Weights of a small mixture-of-experts language model, trained from scratch on English Wikipedia.
Size: 9 layers, vocabulary 16384.
Experts: 24 experts in each of 5 layers, 672 SwiGLU neurons an expert, 1 pick a token, a sigmoid router.
Training: a variant of Muon for the experts, 538M tokens, 4104 steps.
Below are experts of layer 6 (counted from 0) of a mixture-of-experts language model. Rows are named gate (a neuron's input weights, with its number), up (a neuron's input weights, with its number), down (a neuron's output weights, with its number) and show model dimensions 0-159. Each number is 128 + 24 x the weight over its row's rms, rounded and kept within 0 to 255. Numbers have three digits each.
Before each expert's rows: a language model's description of what the expert responds to. This comes from a sample of Wikipedia text that the model never trained on.

# expert 1
Pronouns and clause links
gate3:136153127147134137145133174110114122098137133093086098102140111099126104122109115079125138144137102156173188101102118095131099176147114112136116143125097147117159100198131109148135157096138099099117120135100124102151105102109117140136129148086150132135144103134129113098121120087158092108144121095094154127145120115135099141165120145151144142175163139159142138132109134183082112134116077132109132188107110127145128097136153117124161123126132117171138134131108109141140162110084140
up3:112169146144130200110093137120125124117114141078138125124146131092102112101124175119106119149131104111080170114167130132121109163162101160153105158098097138080129122151159093098099120144126120061138104112118122107081105142113153130089131136119141076135141123146144137095170102130147115116133093138149136139105108136106109142155134123126134175131107162128156128186082139141142121174130140141140075124128137138106118141132114087127126125157121151129164137133130096088111152166126128
down3:122088115104145111091146104147162158117127133150183170145122087146093157113112141128134121138116118132085114160136124135128148136142193125157140135133156106110124100156108122127124100130119123156128143121130139101131118105141104093079123139143090160144125130133149150120124087123147132114113124174143099134126140173144160173148107149148121124117122137095074093130136134078148131183108124158138166116127082088179171131133161116127113119139095119140087124122161176109124148149167151
gate4:127097154127136108195125177135110134139134126084119161148118159104149136171122166153127158083121161128141137159098183148121115167134091148084109116148169180118136130108122108142152167145103110152182111120104110092119137148095125161149102158136112101140121149132117114122187142142083117141182150135162117136110093126097101110122130142113119135092113163152125138143145148137132140112150156108130124124095089144115131092101160117145145121143088163116134120132127118116127101134093120
up4:129134143107094077118131110133115126101078149127165120115105131111109147155115170103133173140126163120118133088087134130143120123105107190089098156172148130121096099155098166125137143126101154113183076144067174118100173171114144127140134105098149143115100102136141107143175100122100116153163135138143110134134126149112095128107144155116125089135102170098137143128135116166099129107148144106140135142112112101146125157142120104146167145158094111119149139125185103137147103101130118
down4:137109144157089078117101130129108119126094149109120146144100161145144122151143170121162141135185117124105157155116115126127125141131156152158112174173134132136158170112105168153139141134131101128139150150183134132152139135127118141077125095126128169147140115146133133175136111076124124093144089104114138108134134127089137162093132116154150154102124121121149105094104129135126130142109117139116139149091160145115143096088138150136152093127093179125108140161135152174101133114115123
gate5:126115100102097106134133152122147103097110146106113147129165105161135142134101103139147105130132099175129138125137132118143101099135125103110158139121144106106126107108132136136098126185107129143116110161162135158161133137133174124129127095138106119135126127096155109098137129101134149137109096138115128104059108174135126155142134153108169080120141163139145161156130123097125196105127122095128090179116151114099139146160134144091130143112148165137140135161120202147176177105128134
up5:109116144144166138105126135126111132177132116133132141121136140138113150120166119122126086117141148109115115091138155133119118109143114138170130147144111101125113103153124102112128136138087096119077133107117145120127157159133068099160144149132108147131180129139123154118104100125152096131127128111183124103164147102091117106084136083130098141164092136133118128148141135133134095088106129181142133118110132169138134115113147130166145148143125146112135125130118131117098067136121096
down5:105113086130113077158134101133145104132098139111139115164096113104161149142137116085150126121159097099082131125108144158132149116091120135128117131151132125157110153121127144109137134146135111122157094130119175150110141119109174133166146125124187104175138145143142091101118102139108127163108087182125173145132154162087151171158097091085128124126160115129118155130099169132171152087071136117147154131132152152123137140093134178147125162131145113141179160134115141128157162117120116

# expert 9
Mid-word consonant fragments
gate0:143115133125111083092156129120111154102150123113146079127092151111105148137196135116127145121090128124112107071070192141169140162087151119113108122093132118131144106083171147113131145122171120073136173169122119094130162143114145098135148107127128146162127127163070102085156088126142094116135149139105144146138116126080119161142126150106136080114104120142135095134163087129112138116097132134132141134089109133127143119131131114135142124110125120101124151132132159105130095142145100
up0:143175138116106095175149105116129158093147121133146108145132124106134167129165155105145090153116127133130168129147073135126107169097142168121086107139106124140124084118097148138155130152147127103051110109154147138098114163141143084136093141126092140136149140134108141133149130072157165123094132133055122098102128143128097144154143115142123092155109129104200094134117137096134150122164136111121121168123108117121100100117141119122135120128182116133149118136122134149143151130117154
down0:158128128123055136126102126141141091096114131165127136105144151157126128130130105071153111171134116151135136115166100125131152129112098100120102122159149118141138141116127156122125141154127125122083122070105100146099121128097121159156202114120122126120103128173153092133154125124095104144097081134160127134112159094156080121124128147150108131110126130133088112152085137127116156125105108131109144093173098143094150132126131149112114132147135133123076130121139153129112076091162210
gate1:108116158100151171073088143115124140129111129131090090129126106126157089146101163121136115106135187139137128131136126093134141115112146121129154141111108079100148105130130106141134126121139115131103095143148129173141119120138120092097074096124165109093141140170084161103139133121165126135147154112185118122138139161147132072121170184121105155127152109104164138089130175120133127145146098157134125128108089181151072125114129130128120131114167101174161149095173123111126076141130111
up1:132117116155106141118146135100130150153172151147142122076136140110129117138125168103146125128134144104122164149143171178115127137160135079134169090111149157108138111135112113172097124180141154098147066153124158114130091138145134162140148172118101145122169138116163131175121164088150128133098093136132127134119104146081078128162147122121131130137110130112142116128126167157138107116153130141078146151112111100121074160133103116127164080140113148125140047095089106089115173138148123
down1:140123122066170154100133150148136159154107146087132092136143122108132095150134086171136122086110165157129133112154108096119171127155105101146122164124090154163114151120129154105126128108150170145158158144174127126122156094155125141131115170117152177149114115094114111138148154091120131133113095106118097123107125162147144156139146087156150146158072098168139153169121129110140115177167103089152108132118141110113176158146164155135148125131140110154125124167112115095120161149142112
gate2:157155157117138160130122144118080131108150099142142054144106126161131132173164148111150087161099115110174127106096114128123139149098099164120101132151115100150119150111078154122137088099138139144127107120093145160134112133097093123137155128085104110138192112090119163063137120129152116098147166153136089153119158099117148101086133147133089143174129143134106133121142108139113127142174121140130090149133147160118141169127152124112126141099158083137120080120148150104139144126084102
up2:105130148122122145143160126120081109112128121142150111096116116118147102099103125155095145114103169137133167153148126138153132161137133100095144141095140123123141096138119161181110114142117124142108115129137119128109132114183135132123154047122124122114111137127122147153108140116139088151109132105152150149105127153155087133112148122132125144099137153157184155118170098136118118144097177095090143139147119175115157135149132145135139135135100102126171132074155127148180081125150129
down2:145129109139134118141146128102122152160062116150121155161151076175160059156110147164141124121144178107113158149139186126107137134134159125170137128136103166142192103128107138126122112074114096109134128174147105138116131145131132139101151140117128110124160112118154067121099117150115117158092089114130074125125157143137174104160086123114118131126153109119088136103101131138130112133106126048141091119123131097153098133124134159176120093124107119126154152109111127152071100137108155

# expert 5
Parentheses and mid-word pieces
gate0:153109135081115161113139142120132135175130120142125140161119128131162096133145145100135120151093109145099137134160137111103139155107161109163141132122136147184141117090156174083148081145137133113100126138107130128094126113097121129109131110121107160122087145130171122151141160152151108118123133081110131148163131099113127069154088089079116084152116121108119114155132143175106100084114085150125128160136129081104109144142142117084128085140148114105084129133187114101142118192124098
up0:103096134131124079146167169112117120153096128125147108099105130153144105104108134138138147120187117118153160121146138132148141138130113140142125137132123101119152110104114136139063147111127113140210128116161078142157104137132160128114125150156082129133110128151140183154092091102139120110158116187154147129121100130141106158134125121162116110069142154143137114098123099150103109139131119111077127130132173128116132129116089126128103139078177109094077134103144128161154152098154168
down0:151164090137152111099134081135106131144123113142141081146164151140171112102108120183154109129107162113111142081099157166116122131124112107145112144117114105127140114092162166116093148155113138112128145084119128106122151148183154132138122105130112063096136131143136131105140131123136115121116122156116147080061080125108134132166126108115147116133074169115127105124121137094106143157098101144106169115113147125130144137110125125137159132093097114080150141106124106096113163115138115
gate1:129134127180091095080151105099117146104161174145105084137143148147145129115162113140097146156107111126132108137125165111117149160103162146126138094123133123129108133105142174135138123105086117173130123135099126136081083114086161160171116101123127125138120137169142117125165119090164136092099123103139156144125142117137106136177123156095138150111121125148094164180152160103130154103125131117138087121140095149105097126157140149152085112126101186120096119108118156129135067131157154
up1:081133117123148067126128117137145148102118130133132128127112115124126158148139152141101138149088092077113104107165151130130157129084112117122115132133124098132136115143166164144123125120091128144139143091146124117163146133164152089113109157079137088123163128103169167115106147110139142144115173162132116168145138100165140121152101117072155113112106138151099114104156081111140064105135108098125138116115129158153126150159131118087076105076141122199150109145125133142134148103133126
down1:114084123134143126120109118105136161134147102139101140149134156138139097136139116132141134144148125107128126140168137101111134143135118110094174113162149180149114145102109127148121146089147203116131112121141137119129138134107102107107109100138144096128159160155097088158154071114146105155134107125113152112139162123114130116132149154167093138153125128110146145140100124104099142130164114134116155158121153128102086120126120099119146096114095141071128182064162100098116115136127104
gate2:107128169149137095102087116122065162152127123139106097149131144136097115177141116168148111105121160143120156136104118123171127134117149103086135097117102097148135083125149201137093143114140113136151097143111090151161115121077135143111123160099132089091117180139114161135165125131134123147109127106117136107068134113109139139145072129116130089100111124121129173116125176121138114066139128114096126146180100128146178122145141119138144121098114112102144143115148099155161126096144165
up2:158173121135088186153185149137161148113124141149134150133126139130153139117108135119153100146131097094128090181130159150078119153076094122147138101096123154128146160125102057128116108137138123110119145150127158115124116159103148101098134149147169114158070105113140122126119099130135099114147195134110129158123160145132154147091130090107106181139121119156126105153136116149138122151146119137163118064104131117143067132117139095154133136206102119146106087122124124090120151140154158
down2:102148143155148132127108114100115155104155096094153144117137160115136124157121118088173130107146182112184113134138132155136145124147110138108125173134126101121165115129129123121051131166124136137134111164118136121067152129140114126123132117114116138130074112129162123149139164151138101138178111151134173141126105092107141105085148123108128140107121135129123170125181108128120097141145104113146133123087140121158091155106137114137142130111143175128169132148131166152116133168075187

# expert 23
Verbs and participles
gate3:102133112169116134118120113108135132137130143090178100143116117106120113098091144139119120126139121115151120101086074136130129057157115123139127121136130140125116147136127139143094177117129136144150195152139154130072138094139138157142163171142152075164101095086161112089125121125095129133136119122135132103113139113102064154115123077138105149142097138106142118171132096154141147123126188130160122171147121130136163136119119065104165151120114143134079164124112165149136162145087132
up3:121122137135117134169163152075103129093140126135137105134138133129151129126134116107159094106172096108168097129137105142162140101121103148138103136135157116096123151128128157098158123107169107123065098121109145141109149101084151129103101158113084129135111133142148150115147069186075124091112151112182135105152113096114129165075137134115098119132155150125109151113135101192103125152128121122166093136130146121137098176093123150119178137075131119104117139140164124136149115146163153
down3:107124150119113136113111169111129134126121122144107085099102142159148149132131134121134100155118115144115112137074099138133127162142130108107145132134113119170118113080128078162120141111102121176144107161135102107114114108135138100148130119111115092100147146124184171154150128162116154118142137127115150144078121120098106116198113118073134150084172136097162117141137170097126133178126154126090087123088123129132141077087120141110092112128140109142120157140102117109129117120160119
gate4:137135112128110179156130151116106127164127133103110111133103099132113114121155133138112151138141171132135125128100126100137146098108082136129122136186121116144132070123134133146130168124114149133128126134140148123131121132112118140129111108128134124123144122154114139157118156143128131154151190124112124141135116109103152111139126125104099144139140140142126098161137123157106170127138086166168138119143155117140121117096156105085176097101126128116112115136180099162121132120169107
up4:131131171122120123072114150157092138166139138104116167073117105143154145113091126117108124156128145124120138120182138118188119144145159127129135104085110111122136135154102128120126145119147117064122172079125113185145106137134119113156074126116128151162128124141155143143095102098106119078149150132103135097136079161103118115095107146144123141143049118133110128112148130127155111164091128109146123134119135101127129111139119110153113171081177102107146099109127148136147081166101132
down4:110100128132135141110131121132141112105107120117072108154098128139131091135135126112084127119118109122157080148139086106090109120143130119099176183086107121097123123081154164166107140137165136159133113125169169230130135147134132121093116151168129132139140166157099084096116111150115100117187130075111128134122162144125128127112079082148104094133128094094100155159127152141094124126147127161161152117121119136163101141137104146139172109119110147135101166153118122098094150095113106
gate5:137103144150108119102134170119134086100137183102123125124140128091146168171123109108114153146122114132157150102088088175135120116102150107130122145121164157154104126145121107135116132123114109122114124104124141119131145108147194107120154138142148076163143140091146121129172157169139100087089105123121085141131125148094115110102109152120091087089087094139121137130135111152095130127141115170124122152144136137101152114166149117164136150132148133120068106140131147156148096096134107
up5:095098139118164131147143086091156118155135149123121131098188127101110111094125135130091126159135095109150118165104138187168114125132141108118146130113147124131140144099154117143112143149158170173085111120104129153138141162134139135086131199134122120146148162137120126128112154087134161098129102135146151141148108113144116111148097093123148103126147146079096101132149160125120152129083119102143159129129130170140088125143152081157143132157143099152143101120152115142090127114134125
down5:173176122153120125137144169118109161148108148137118104138156132117134145099112131147116160171095158124132149131119137143173144073095152131152127165038119117115150101127147153121134096128113172134152140168148077127119137155111123118135122114157137125129144163093127137163145130153100116148097149086135143139129143066090136177160086144099157109128119154136150147090114132135129112141149110136126142125108146114157129161115085130161116139115169166133110160174121086112134108111127146